Experts of a small language model: 3305 steps.
Below are experts of layer 7 (counted from 0) of a mixture-of-experts language model. Rows are named router (the router's row for the expert), gate (a neuron's input weights, with its number), up (a neuron's input weights, with its number), down (a neuron's output weights, with its number) and show model dimensions 352-383. Each number is 128 + 24 x the weight over its row's rms, rounded and kept within 0 to 255. Numbers have three digits each.
After each expert's rows: "comes after" lists some tokens at least twice as common just before its tokens as in all text; "gets" lists some tokens that make up at least twice as much of what it gets as of all text. This comes from a sample of Wikipedia text that the model never trained on. Tokens count by the router's weight.

# expert 0
router:102107106162169124106160132109089117141079120147124142100095143090119131157096165119154167129138
gate0:115072132134126133111100152126122095163164129085112126096102091142139150115150094114151165113154
up0:113164129137102131105128121097163094119083124106175153138116156131108127100146126093140121148104
down0:102150118143121153135132145133131079115151108152166122109145120068155112141129180128088099106135
gate1:143101120124146154110126124102149091127126114121105175149108105107137184125113139141144142101134
up1:121093098123146102149117119149122137126142126093165120096136114092090152107143149165153124109125
down1:077171148139105143104131098105108176094167096157101159098131132132090110099136109128114128126136
gate2:134126114155087173111119132107131129142119150093137162130127128146137143139135119148120136154105
up2:091138089163164157088094156074098102152119099113140117129094129090116118126147100111121147136063
down2:123120144115145144134078096128126128080176155138145100116114113154165168148109135138097071155128
gate3:113085102126115112128175109127146135087143123083162174121104134117131160139125160094146160132107
up3:101142137113157164178144124131142131108126128130122124098093138123131136127118160125124136125171
down3:141116129138153102141098152112131114103121153100104192188132131161127173135167150153116131124102
gate4:169135143144087115125100101112050159138139161117136105117164102147166110137160093084104151103181
up4:121132117161143102105116143139100180153126160150146138140135139119103107139119083145129123140115
down4:153161114137154145135146145107064156109081100139169153156099129121179116144116123137139127128156
gate5:093120124136114141107142109136075116143113129108153112122104149122093138149098192099115144152102
up5:125070134128168133137106113097144101135106184115129092091142124135154130135146126112078118155110
down5:131138134092106124121131125109123151101138106106148130081130174126077151161139096096118123127144
gate6:119122118089176127136111185175109087111139140102106135136121122152122130087127138112127127116164
up6:125136124141094093116122064147162104130120112164112128066148101140119138094134101139103113126149
down6:158111149137175086139139133118130066125103094144143147102154103126122145171147150144132133120115
gate7:152146147094125127148167144121118128109151126106130102112108097127131147148148159123142083152167
up7:202122136120127140122141165093164109117151085159132162145177122130135094137142095154152148120153
down7:099111136153120095140162084126102087093155119124139151096094158102107133077132125126097106168137
gate8:111084130178129123109129148149150110109150117088166121128134145115118150154103147122145156131144
up8:121169114120134152126099121099151127123109148141136146151146075123133124138118167143104120165155
down8:124117146110104108123103127173106150093137125104150134116128157141175150152151150100150112082146
gate9:133131143112041130121105095127117144124135120115140134102115135120186114130140139096141156120144
up9:143093117131091153143089144140157153152099133141125145200174127132117193124183211136167156123137
down9:124117121183152119148152095180121113113150137162133143161139134116143126082137140137122156096123
gate10:134106128166130125133124101104132140137133151140121118125107186135155119119129144105149139113163
up10:077177110152126152097110058128173147134119128090139135141141103144159136160145147134114127125164
down10:081083148174091124158120129137126117143099139145139088086173096123158090097139092133154090106116
gate11:151127090124112147143135103154107108129141067121140086163110133122109133158116097192136188135120
up11:159103103167159159131116087134130146103122120129157156097150089150174124145118100151150158131119
down11:104108114153186112159082115133157102154125110132119120112129148129149115098104109125124083118149
gate12:157126143110151146076122131136126127156130135143099116114128141114150119186101114114128146170142
up12:153111130130178109126098138110116174132090113125098094120170169123116090121108134125110139150134
down12:162125171139146090136130132127137121141095130146170128106138096115110143161122136143093109118136
gate13:104164142141094120147151120145149121103129137128081166133100110107148109145091091119093093110120
up13:072160109127150119113153108109126131116175120179145126146122135115150115106091093159168157089093
down13:093098129117161127109119118164161141109137102132090150095094151100154145146120123113152114118127
gate14:106121134094135124120139142114120138159113120130157081182087141130128130113184126146173097104147
up14:179102091119132134147072123092098115149093090136116113129161108089153128102131139124154113110161
down14:145100111162133147120120153163107134136152089142138141148154157173135106112124138089141162141162
gate15:146131147163144129157168124140162128185105155147146131139100132119100107146130124120122141161108
up15:126105088169113127109159097132131131124072096123168100128160147115159147094115124155126112128089
down15:116095118145162137089143116106106126098137137151117154147110155119107107146124102110121145170109
gate16:187163135148170135135084133101154137102102117168114112131122142099173155159161154132134151162142
up16:141100126152146131114144146130131141095125146164173100115097172166102141158142158130127077100113
down16:118108081149127131144164170165147129147135085110149122137143132124142153113145105144129119104130
gate17:149152170118171115145127133094116147151096111143121084116106142103156156144119144111149129156157
up17:142096142115115140081110088176094153154149134108117088132102089099098112131137154143146069129133
down17:120145103158131158148132118171098124114114097144197121119114117134133103118097104138091097129136
gate18:103117083133159149058119123100130108128121145142106117112121096100128176181118143173127153136111
up18:082076153131097152127105115101121143151165132129134141145143146127098119201166110139141132127180
down18:146153129141105101089123092109147125137176166133140129156106135132138126116156159113136124170163
comes after: " | ", ".", " ", "–", "| ", ","
gets: "0", "3", "1", "4", "6", "5"

# expert 25
router:127113117146123133095157126169113072129077120155143130150151120149136134175128160100156167112158
gate0:151110145135110128132073141128116146118131069108121120086122169101143103126115122146138145183164
up0:118137152149095118142158099126130146128152105073132120170097106161141136119125118110114136119139
down0:097117110128137123144118121163126173153148132102112113105111142114147115127100116130136147127103
gate1:134127106111120144140130135153096092101111168122112113153134151118112111109101123160152129099118
up1:104155094108132125137135141143150100057088189130135187117100111119132133143117076123131134129092
down1:072138144137111089123117104154163129069115153135108128129109145105151132109134114123148100140102
gate2:113108142150111111130162101149123116136140092135128135118123152162123144164124166167126130125136
up2:117147178128115138129114101112144120149163139097130136115106081144131154117100109199136145121077
down2:138117111098119145160131093114177108100118140138137097112153161143104131149127150078134128140154
gate3:123104125129171129169144139154151095113086133165137091124087128136124116176102132121099139136188
up3:125128135147165147119080130114146122154103156122168107119122127114110123144126103160140130131094
down3:083143150128099125122086129114113130129142153091143143118143142097117130089154146097114131105160
gate4:108106143144103136129151098146137128135146117142152156150115127127115087135123110100114166145125
up4:177175149111090130071104142073115125165122156105117123114149120116129145163144155153124144128126
down4:139118107109119136155109088097120112118129199112188191136102063129135126135145175165172122138096
gate5:115106145134141156137111128173125138146144138098145155131114168104135119099133134091158168170110
up5:088126089126120110084121135113132159173125122100143112115142119118101117138127127109138130114140
down5:130072130102098146124082140073122114129125093144087156128150121153140136143150131100096168121100
gate6:171122121131109115137099157126101115110128126120122157107129146140116190125148184090139133127116
up6:138163149126122133140160112148151178115131155105120119126122148122121156100146117113120141154143
down6:100126131107116121144133074114116137150152119198119153119137129126101118119142122137115148105125
gate7:157108152153126139121120112123164133140135150131117143126146170139166133117127179074149114107120
up7:159141120104136077123137106157110149137131141134112095115114151101132124146152089175111169124081
down7:157087119118130112154156130150158150152103120105078137144198090148153136117085122110097141141105
gate8:134143100126149081092118097146125086135088141163133078129149139169147126156140128133134114159123
up8:141052097152175100128119146149139095153141122148063174119113140146116103121104106162130138138129
down8:164126102117077091128142138169129127103145119160134119152173148117151087161144171106066128144167
gate9:114135147117098135146129130147166157109139120094146119110136104121129100092155099157141131135163
up9:129114135108128134124146160115118135154118114103162169146130138100101123114159134119096087121151
down9:124110128192113096144162081159133140118204118084100101122102106167076101132131140153112129102132
gate10:091138096122078112079177138148099144174114092119163145145157118125118100112157155115167123120146
up10:136157137094131168134132141130151112147113099124149116162147077089132128146117115147140097136120
down10:131126148136154159132079110143131124162120140135117110114143137147132142123136091170106155162152
gate11:126099153120104149133143110142122150122197173125141163131133107117135124153142135156157194119151
up11:085113116149121128135150112101157106110137123107110113151121112142097102174161114138182100120084
down11:120099123119097088112085181113114175134131117132133149086127134159125100090154093116174095076125
gate12:152171082129103087145124128114111152148127117119153121122090080109111106115128135142138121173145
up12:137113121118161104138114135117095174125133137109067108144118148114134128108156139125149127079148
down12:169123128141095134110152147133123110110127095108162146090106117124182116114081104134127129140117
gate13:132197145129114148113096131073151156149168142090097132141131143142147123121118111105128150127131
up13:139149124134164122089136169131103154081118113102133143132127184153144119143123105116152104113119
down13:139150109137103134139130063163160127127149137153126133106094113141168084153142121121150146181152
gate14:151080088105115147099099113088134077132104172135130125132148094149137130155140116183130107158116
up14:133141115120154118120114110081121124116144090144084117062148153141114153161110113145060136150153
down14:111088124104129171139111094120114079121178133125120150093151165116076117156130112087174141094124
gate15:132161132134132097087088075096108110116132121104152106123124141104112146137110164108136120138087
up15:151141128094093103135117165134131107144090145133089091128131120074118163092147083111118110112092
down15:174135145149148145170104126126127075109142089106135109143125076122129115126112108097093165118119
gate16:129101127138126137112177121174084088101156180108127115135137169146080130135113132125134152100157
up16:175071064114119171119085179124148139024111156113151143118101147115145112147132148137137157144182
down16:128064137103154104141142115155144170111155142132143143165118103111110120132173159150131133140080
gate17:157114143083160153120109110132132108114115124098106116112136134144160140151136141096115112120139
up17:120162143110097127161118124141139171165137154172155131079124132114129114130171166121123161107093
down17:153125078110126079150108148089174121155138160149126138079130135144171108143129082122125140137114
gate18:167138125182155104152164115123119137115107137164147109109093140141072115123156108136111128097153
up18:090161091120139150122145114121162100125097118113110122118150117075127101155179120143109155140128
down18:089137123098096130136136137146102123100138137149160137117133181157118128125132096113157151129122
comes after: ", ", "| ", " in ", " (", " | ", " "
gets: "1", "2", "3", ",", "0", " as a"

# expert 4
router:129106118125146161108173130132133099097093122119128111101095156097141100131119194140162175140138
gate0:136148121168132125166115148128171133115165114118115133154134194121116178112139101135171115069159
up0:149139156115112108095156150106156100128105157093130120145144114126155116114145111139118139140100
down0:134121098138117186163120111101145145155161149123076116082130154116131127127138120153116109154147
gate1:119128146068113121122149088130110096163141122116169089140109123082143130150132088106110167151107
up1:127129143218095147063165137122160119127119120140148108176093108138167103155136175147120128112138
down1:124093137120160112147144096140157177146071151158148171099136102132127092105135159106098134084128
gate2:141107106113127136118119114117099100109141147103124116132131157112108118126122153162093150084158
up2:121173133099144103169099149094156121121124142166162150174120136116177143131120134099117142082112
down2:136160106074107173070151118116169152112128104132126117080122145122126146136128078155176176197113
gate3:142128120081151176106096104147115088139111086107105110112131111151155125123134110119132136136097
up3:108149151117128142135167131148132128124113136154122118127159106120149176161139141109119131126127
down3:131149120098126114114132089145154133093114147126128163112135144155171082135123126130090137144178
gate4:115120151097127081118168162142139137158110098091142114134143137097086118130137111123114145152136
up4:133175094116139122150155070101133119173101099111117141132092128141119157097178138071162144092131
down4:094136130125077104114167145132152149099119096123121105156108176110150175174117084102163129106111
gate5:122138094125148148104141143128121063105109112134140124141122182075094145143102151096157115148137
up5:148141138156114136147103144101132109142107114188177106122145134148158138153153093128140142104089
down5:102124127139125099119122142141104145147172128113150103140146145114122159149161138148114062147104
gate6:148149150129136185153148128161139126159109137120154168152141122100158132141122105149142066108156
up6:134149137126085091118094109143131164100151131129150129168125139159095154099122083133093119122163
down6:101112132117115094095161127138131156144215157100148048125162130133096112113108180139112173107110
gate7:142078094130106147112109133134141190112098122138115124130144158184123139103125117107113153101150
up7:110081118118100164174123157103103114115102106120107110122146127156089136091149117109132172115111
down7:169172145146105130128140134131136117154103148153157120156112114140138133165177093124129148155121
gate8:140099056111143128111110187124097158140115134103126100166094113157097119147130138117142103113150
up8:119097159140142104136177137085144155131124108096144138109121121117145147103119159151118103173125
down8:153187081156154114119157136142135153102137129139139127102169105116119124116174132134109114105120
gate9:126149124111146137107137159144080108136118155104142073078154161137146162140129132172122087116162
up9:109162146133171132113127120130137163152132122118109123150117095154116117135122156146113173135146
down9:131139113139129131125114125134125151126109142123125178152072113155167135138120112131192130141155
gate10:098130180130121117125099142114141142119089109093115152114123115123109127167136129139102131124104
up10:144101132101159120135137124087120112102101093141148128124085146141143146147128141141161120068163
down10:118118135103125098155106142160119106142088115147168120123098123120108107125096119133163134155166
gate11:124125104176128121131102094130155117149147111125116154120170074098102108129124117115117111094092
up11:092116179117152192122077151109099092110166132086107080140158072121123140157126111149177126131110
down11:137111100105136088142126127122123149117136155132141158136102164120123145130135121134152082125126
gate12:134091157149088092170091135108111089134099078105122086115137130141147127160131149078107163122141
up12:122103110133126053124163085131100142140106082114119092146129150119113109116140120115093133123104
down12:130133168121119135162119132097107124145111169149116089135143123127124133116144084087121134150119
gate13:142164108132120127111112135162113121108125091101146153119123120106140113093139136137127139159162
up13:139128108127104102117148160146113165144117083113150147131101160191130167134175115127108107120105
down13:144146149117123101084147147126109160136100143131099112130156141130120129109158155143163139111152
gate14:105112099120104120126130118131149159144106102119154127150097123122162111103100123139118150142138
up14:142139129130124104132179108133111152127163078148110142103161116120092144114136161119101089124140
down14:140083141101124129119163158119146171150126140158075119146122137132155126134134151114201148141126
gate15:128123123090192136127122132139118122108139114163159144121127091130096107122106111087145124106132
up15:127115117121119120114130141117127126134123152126139139137120124112113103118128153102148146124109
down15:146126113120108123158110096114105097113104156104115094140147117157109110097146138137160127124100
gate16:088105139120105134132136067137077174095119140130108171148098115109116123095110113102119097132102
up16:102155116152113139140142116153150113127125132137110154129108076160145137152135137128136135100165
down16:075133155192143111143116133184110126076171129147173128131104164113129136110150115123122148127186
gate17:148126150126108120148141082112137124157123130147167103152160114156150057129134116129151119130125
up17:142136152141081078086119163132089142105098129105132123110131107138124128129127152113119153127115
down17:117117128130060104098141143111108130153151090112168163125099075094130145087147109167111131133116
gate18:127085154144094120111155095132149101170146152152124126140124173104095074130130154149097120124163
up18:151145097154152133137101124121134143122131170128187164146149126138076105127123153159157140113141
down18:109138145101112140096148129103093119116109156133090154163130130130151132113144132114069132111074
comes after: "1", "2", "–", "| ", ", ", "-"
gets: "2", ")", "017", "014", "012", "011"

# expert 23
router:137147162132148124096143141131123123114086117148097096131134159131161146159146163147155175112157
gate0:131121143118141124080171167095085119130074157109094106109125160144112128099118133113143120117142
up0:120099137120117170087095115150162103112108121140113090155158147119129116108149131116143114145119
down0:115159103127134135121125124117174092140128124146153124094076129112131131130137119112180131119136
gate1:170121074149112148101090120112107094110148123130089115161094157087144134108132107074096091159135
up1:170128067154135140159139156127104172105154135103115097089111122109110115160126129163136045114143
down1:168163145156160121141148167110135128077127118153114143131111104137127123117169121117087110150145
gate2:166107082138090154150121117084111119130131146173091125132131106134127144119140144141133115110110
up2:137145148115114086123166135118143100091130089129113144149134141147172140079117126101117101073163
down2:182136119176084178087166162125142102097145149144097123174110126140108138066088103154131104158120
gate3:127170141136154130164134085139099144120181116133120093099137091082101156120158095124150185147164
up3:128159153144118124110094100145127140109125111182126147096148108156139155172119091148128112098182
down3:174113143132139142063181119129158135200129119100118130145088141157147169181118158115143170132118
gate4:120139141148110113124113101146103143164130116156134157120123119128135086142128122111128184162092
up4:129077103068157139100094077150127121126117157149152162124137119117127083146128154138143140151133
down4:108134115127158103104082133128093089172115115117152142121124144099115069114110128074140119118174
gate5:106107152163122152079139079119119152155059113159069156102152102121127137139110137134148140151136
up5:080145109149140101104122106104106088134168140143123148110111129152134170144146135133114098156139
down5:187166136156127123125135170123101116119152117155114116148127170139135104162149110142125123131144
gate6:110098124100083146137147084117127146144110063150146116106140140116174138138128143098083149119087
up6:060111123136135137111134158104154118137142122114082126102091116121089175137099120090146126115157
down6:143147136134149180172133153082127155145120090130113100109145137083127156138138133135121144138119
gate7:142160122151117159108125110094112127098157174098147081125096144126081119162124131161153160143172
up7:092113120105157124148101188147097115102139141158153154130126119157127167151148084144156146135152
down7:136126105150180112130091157151107125142166099129106187163142130131102149134164094117109156128130
gate8:134105114150160165144095126160120124072141150122141159131144127144135108076111141123113089096131
up8:124099145103114120142086145098133137085114135145156099132134164136123106129118123085167087165112
down8:194114121132142142102114136153138125191139159145129167110152138109168094137119138124127117144166
gate9:145121113136154129115098120117050107182123109110143145096101138149142123109154130117134142118100
up9:097100168106140123124140152149155085142137108138132133159113148136158117108123200103104159116112
down9:125101150110124135140090097165108104129146119163094136129144166109154125137126102094101130145108
gate10:133081132141106090075137097113108130168119107160111123154095120156098145087102118123203147123139
up10:121124107110166087147140145107149112178146140129124139146176098108135158152089136100153138142138
down10:147107156150201105159153131091156103151136161125106093093122114133165170121147132182124173149116
gate11:128132120108098130105119113072133092111099123118125133096130144127114121143148126121128128117177
up11:150165134121122124134124119172132195115136139104136099105112103129109129142148128098164143127124
down11:135114149171115133118155132090150103089097162133109100123137108114152139115119159115124105115166
gate12:094135119143132131107136121124122126110157125137153133136153089119139134088129095129146122127119
up12:100095117112141134157140046118131150132132089117091108134129131132106132142147087110118131146156
down12:130137115142113158154127127089139163119123131083125133125133162149139143149113143132102112130126
gate13:100143101155129104123086094111123136127077141083117160144112122125099149142140185140109132148103
up13:137138101145146089125145093126119096132120135127124091108112125153141138133082153178124135140112
down13:084113087090123111087168140162121123109131111127093134096133118134093143139097134132127184120137
gate14:131141156119161092117092156109100135139142101099151177127144074120136129132154142159114140124122
up14:130132115107108147137107141177054136152111118125099140107145137133143144135137113159078106161123
down14:128163146115171171121135138106118149113109106145102124111141198174154125113149172145147088147111
gate15:156126108146111142110132114108132152155140153152111145088105145108134146119161100165171087104123
up15:097134099163188139093125144106144127117188127084108103125148122105133115147121153093148131141159
down15:116123117108067142173132134132151130157135156166141135134134151126089103108151099098161104181098
gate16:131152150110104118161117110131122121178119155147124153132097134142137142080085141135128146118099
up16:120120120144125157149145154132131134102123106156165155137136129153158141163160118176134182160179
down16:137155156085109069134123088137140149159137127145138141129140098117123110151120121113113111114158
gate17:118095131118145105098151138096144147144106107149139135127077140144130161109127140119123114102149
up17:107134135123121139137125135150086133131075168133114135146140117139156116098119153111133126126130
down17:096158154146097122158131171138131124117138131145123089151133140139119134167168121111098166154170
gate18:123123143151129204106110130098124115087136111159184118089164176140163169134104131119150133150128
up18:152127066104113138142120155164117133118092133088131152120094103125120075137142111125112152115114
down18:110134177162138206101142155141102117151124070080127123146117143127130143097140116106093113076104
comes after: "\n", "\n\n", "-", ": ", ":", ";"
gets: ":", ".", "-", "′", "°", ")"

# expert 26
router:143109141129146113109183122099131136137120139148098100128120159097151115141112140121163200087128
gate0:121126142142124159105115144130079088139109114085122132075119087127183148124112118158153128137124
up0:139149129128142127122106145113163092116096106212155110124160131125140115104129158146159105144120
down0:156157111124170153146120110165142106113122118123098150119143077156169147140123135103102107103121
gate1:103130134113146121132164083137142176100088141163160169173142104137143135143121111107108113084152
up1:148130148128132097103159106106138135136131099146139091143118089142117117141140102138091127105115
down1:121102099125151111134148118131076134140136156151073104111130166164117139141100114163158163171132
gate2:130155121151137159177119162169081139125130132130117110120092142110129109152153127108107126144137
up2:117093156134115113091147108098096159120136123110126141105137160146142130169145149127159086135162
down2:122105151110144123149125167123178159141129135090151142146127108107107087102133126129163126116137
gate3:144158144147136108119129163073088133132142114163160140141152150113118101175117105117127100081151
up3:146168110144142108120151057145108157134141126120122095128102147131097167151168127128143144136072
down3:144127106125133130127110141141124130156087125096141134154137087129131111178162103123142096125102
gate4:120113128126152144148158133109151134134131178154154122152173113155131146122123135140110138109131
up4:166135170165121138104100139100091124137146139163090138159130109175163146165137065102128082127106
down4:123130124114137120161167164093115122124130129129128125147140124108168134123131137119115169108136
gate5:155116139123116112127108123138150209115109128115134151122154116112132138125128124136112083179083
up5:125116152152126135140143103104150148105141090107166160110157139093095144121154120113151174111121
down5:099148103177128154120122151044168138074144091144101127125112093112120103136111122171157132174164
gate6:128149127124123151174148164129163111138155160120104135111121120103114190137100116148143155153076
up6:132137144131132122117127095100115142128137137157077187114152128137136110116148114134117086136121
down6:117180078127122148151177098134117105102145154130171136121119139132130113138133140113105131103144
gate7:074155135129123139087135111104142155168067117122105077089136142138090133130181114133132164135100
up7:108090126081106146142125111115101137171167104142103153111162135099102174124143099121142139155149
down7:156095129122099117159107113088114111148158128153116112128097153183135121151129120171160131120094
gate8:151094128147167154087124153110123131125119141133122112126107147103149148125123171089106122144190
up8:118135131122156155141098113125186164152128128124123151097069084137126121142179175174070161126166
down8:138124082133123131083123143153108093097130161144138138152174118076139163178133146148134122092139
gate9:171131139145146139162104114093113132134120113121112161115126122084131157103160127111117138100105
up9:132116103108136140106131144137142087136129152150122139139114145161140118125141122169076132159158
down9:118110100140126194115150118111161098089104134110086140160155106131132102148147128178113177137119
gate10:127112140131092120104166115146145096122163107100120105158118114118140156153156100147129128147143
up10:155128125176109078142136159111081118114125148150102143133139136145111162144137181158112095133100
down10:115141094156150141155123127093134145151096106135143140154114148136135123105140084140087088143121
gate11:110138130136138106109150120117166118121083111129144112086099121108123095143124113112111189110102
up11:125115153114114172140141136075129139131095147107180079159163113165095117146132128107157102125113
down11:141119134115147137110097147116157196156108159094130073109153125124127120143119131139134117133126
gate12:133133109132157140109077137116132142143115105077115056155112142150093120129139116147074145152141
up12:122132102111152122130158068124114124148114108153111097118169141131103136115112116128104115148126
down12:134124124110168102164141102092109100149112102154079151126163143147112149139155109136143115152112
gate13:118069121144153138121146138134166163104096114131106147107157099132151133154098115108117144100127
up13:139162190072158150125140088146093122121123080106143145154134104107126137087174181134086095148132
down13:128122127131123110100127116101130106143133079151136090120144141084143130140126114117126141164118
gate14:135119134117111155119149116130189103107133116132091164108127121149100139107089138098182152097090
up14:106141141095114139104112073096160130093132192097157110144144150087179127132117164091115144160173
down14:134062159118149101156143107085150112112084164080102129104096126099145088159115146106108106100171
gate15:132119125111163108105112106119132089149110144148133076118130107130125140121097148141186143110120
up15:150196140116115122143109108088164140148119106157136159172118161101166143133113127120108095127150
down15:142116105123115164134113106144107152148138134136092127150106148145147162133138109152140134122152
gate16:143110188130121089151123136104109107190143147078119129123146151087149190128133139126141123109110
up16:104183123105148112129147140153128178115155128113121124183138103158118102151137159136120117170077
down16:142108112163129168121110153104140116138137133171154175129163113102144112171112127141138134108119
gate17:138143171136111124080167091152113135110116119131135115127160113145083107125117164106128164115143
up17:141115144150138118096133093098083098123122111122114082124134143087148118067108103147104110180137
down17:116149132179080103139159122127116114083126109086178161151146135097130136151088145122132088130101
gate18:163119121129145079121111146128113139148141112143149094162105120120144077150120128099127128133131
up18:121145103127133094066123132099138094113117161121118149103119089115151100144126104143112139100169
down18:128142127107147106120119136145155146139172113097156161124090139115173100116116119131133143116123
comes after: "\n", " |", ")", " |  |", ") |", " |  |  |"
gets: "\n", "\n\n", "| ", "|", "-", " |"

# expert 21
router:093117130128154133114168131130119055110097124171111133091112135114126128115137161106186130158105
gate0:149182141138124122139131132126158127131109125145136129154190143111137120112144165132110115134124
up0:145148164093087134120132155112153124122149156090096124085169137165131138117138131125131157104083
down0:116108142127147118115099117138129153097132125112170095115176133157125097147143140176101162107145
gate1:160131115126112135100124136136140143091102139163119121128140117138105129133127154110127114136116
up1:087165095136123146122088107164124129130080097153120159157085111154137145126144134144082139129143
down1:081174130170143112117063091118086125143144149095102115171096125141148117103110144132171145146131
gate2:136129186100152140122132159126126185187133140167148132147126116103184165138172138123143144112125
up2:116135163107153138174123130203146105122155105124070138111105154081131133137130096153140155091079
down2:115134106105154089110136093152124143198112151149151148150098151103122084169140121133126132105130
gate3:146175123132151090150112116124141140084129132113159112099122147125134138190127102085118127135070
up3:120152122107188139112158105126128128152110117117117119124124129112106121142100137140111120095223
down3:151118086108140130123098149133114108084105142135104102131115110103112133117089162101140132133103
gate4:135152161148144112149111146156141059117123154157119095122117141137104080085115108160119103095133
up4:139066124119097118158137104106152121137126109110079123097148130151100067098138118152105138135131
down4:169144161140112156100171129166124129138150160149138075120087125135142113150114156094102155149095
gate5:154109095140086163098157135106149142128201139153119086097107125143082149155135130123134121114148
up5:147134139092143149131132159164149145149092124164139086094167151155122076089148101120097123115135
down5:126110130103108124137076112139166173136111177160082147138126136131116103134153145103152132147127
gate6:121181135103095173152145147148138120142088109175097123142150122118141145115141140123134119170122
up6:077123159137150138115117103138092128093126136133143132165088103195163129114184160156113139102096
down6:133131132086140119127111089128134121140130112110175109117089099120110150162081132122089125098163
gate7:148137131079096129093115130096110144153093146140135150149117128130150095141144135099113140181124
up7:165117129127141160123135101126163142094143117109137098102110131177107138143161161160186128151131
down7:162188099101176121108126082110139159136169141141150162109121106152104150135115137134112092142109
gate8:128127102148164120093151136134089091138150124124134109119123161123116098143127116135138120119152
up8:144147105103147093119104093112142133160120129121095085110096182130123175145112112113138126074106
down8:134166116123117178098146117155094161126076124106096121132116212151128140121105103128135134145112
gate9:107082129125139166161098138130110111139185087107127146133099113162126097119133161131132131136149
up9:115135148096137119174145134149137115118108189176173169135131100098098100092178104119129135104134
down9:151141129092103116172114125109139110126089157140187166120128139108136179156123093145153114153168
gate10:113109119124136146108145133131151128073123156133126170123139118132147118107080108137128159115164
up10:138148114117162163126148092117196186184138142126128155164113106128116140103151138133124131129119
down10:143132166100113128141172175087106138097103128183133112074142164159111159132105147137125136089071
gate11:192137160167152108108129162126124153116133127168141123088096168099149087143112107092141103136084
up11:144128087129122135127141144136098128122116093115128117129118140132123143091136131164121144093132
down11:140085160196151100134144120135139111094145098142101140122132130093159108111136148101142141108140
gate12:096114095098130166105095086147174132111128099155132097111133110127104112091129112134117128114159
up12:086126153104146095088189106129126091180107148134102116127150149143128125100141108127151102113111
down12:089111144141141125123149098132098127134149116108093083105185161149116144150138132085095127139158
gate13:081113082138156156132126129109151097128084171093098132129110089162123140122133135178157151113133
up13:125082133126104077117130121145175089123131152109114134166127145143111120153124088122137123153130
down13:098176169106111121144118148119135161108130108131119101106080138132159126096073145127174105174092
gate14:122109115089110138100147132124137125143111180146126105117089096144117139144105146137165120118084
up14:153160130133131135100170130114178110108132150103100159146113147088102127152121113097141132140131
down14:124170144139098104087140122126153150139150144118120118128124150128131117120186084171141161148098
gate15:141127119144138127061111125154132134125153092175157184150158170145120091100132139105107145112174
up15:151145120113140181148124142140114098121152147113173122131103143181100139156134105157181166171106
down15:149107150156130123095108157118142134112118152124180151112138145118095127070158141134123140162136
gate16:127122095119097132136152155152124117062136135126116122128124146091172098142147117093145105150114
up16:120117157173080099124132121122156145151141096139132143132114129122113142166131094127138131091154
down16:151124118097132110107124137108071094128161121145146119139170109108146106144116163134094125123160
gate17:139137078123113147081132111121118116115126159170154084113119157102144095110143113136126148133194
up17:131136104140114129143129108124163110146106158122109108121127157103134118175204144143109137118126
down17:098111078118119100141123139164101136084138134131117118176149103144130115102139074137163110085133
gate18:104103086145113119108127138142103159137140166119146137133114119091160116122124111110106137091095
up18:092139139123156170168164089147109136153146117136145152090117151080123137129099143151113143113161
down18:068109114133134125127132092132141153114101138131166137135160155078147147123133101129147121143116
comes after: "0", "3", "1", "6", "4", "2"
gets: " | ", "–", " (", " ", ", ", "-"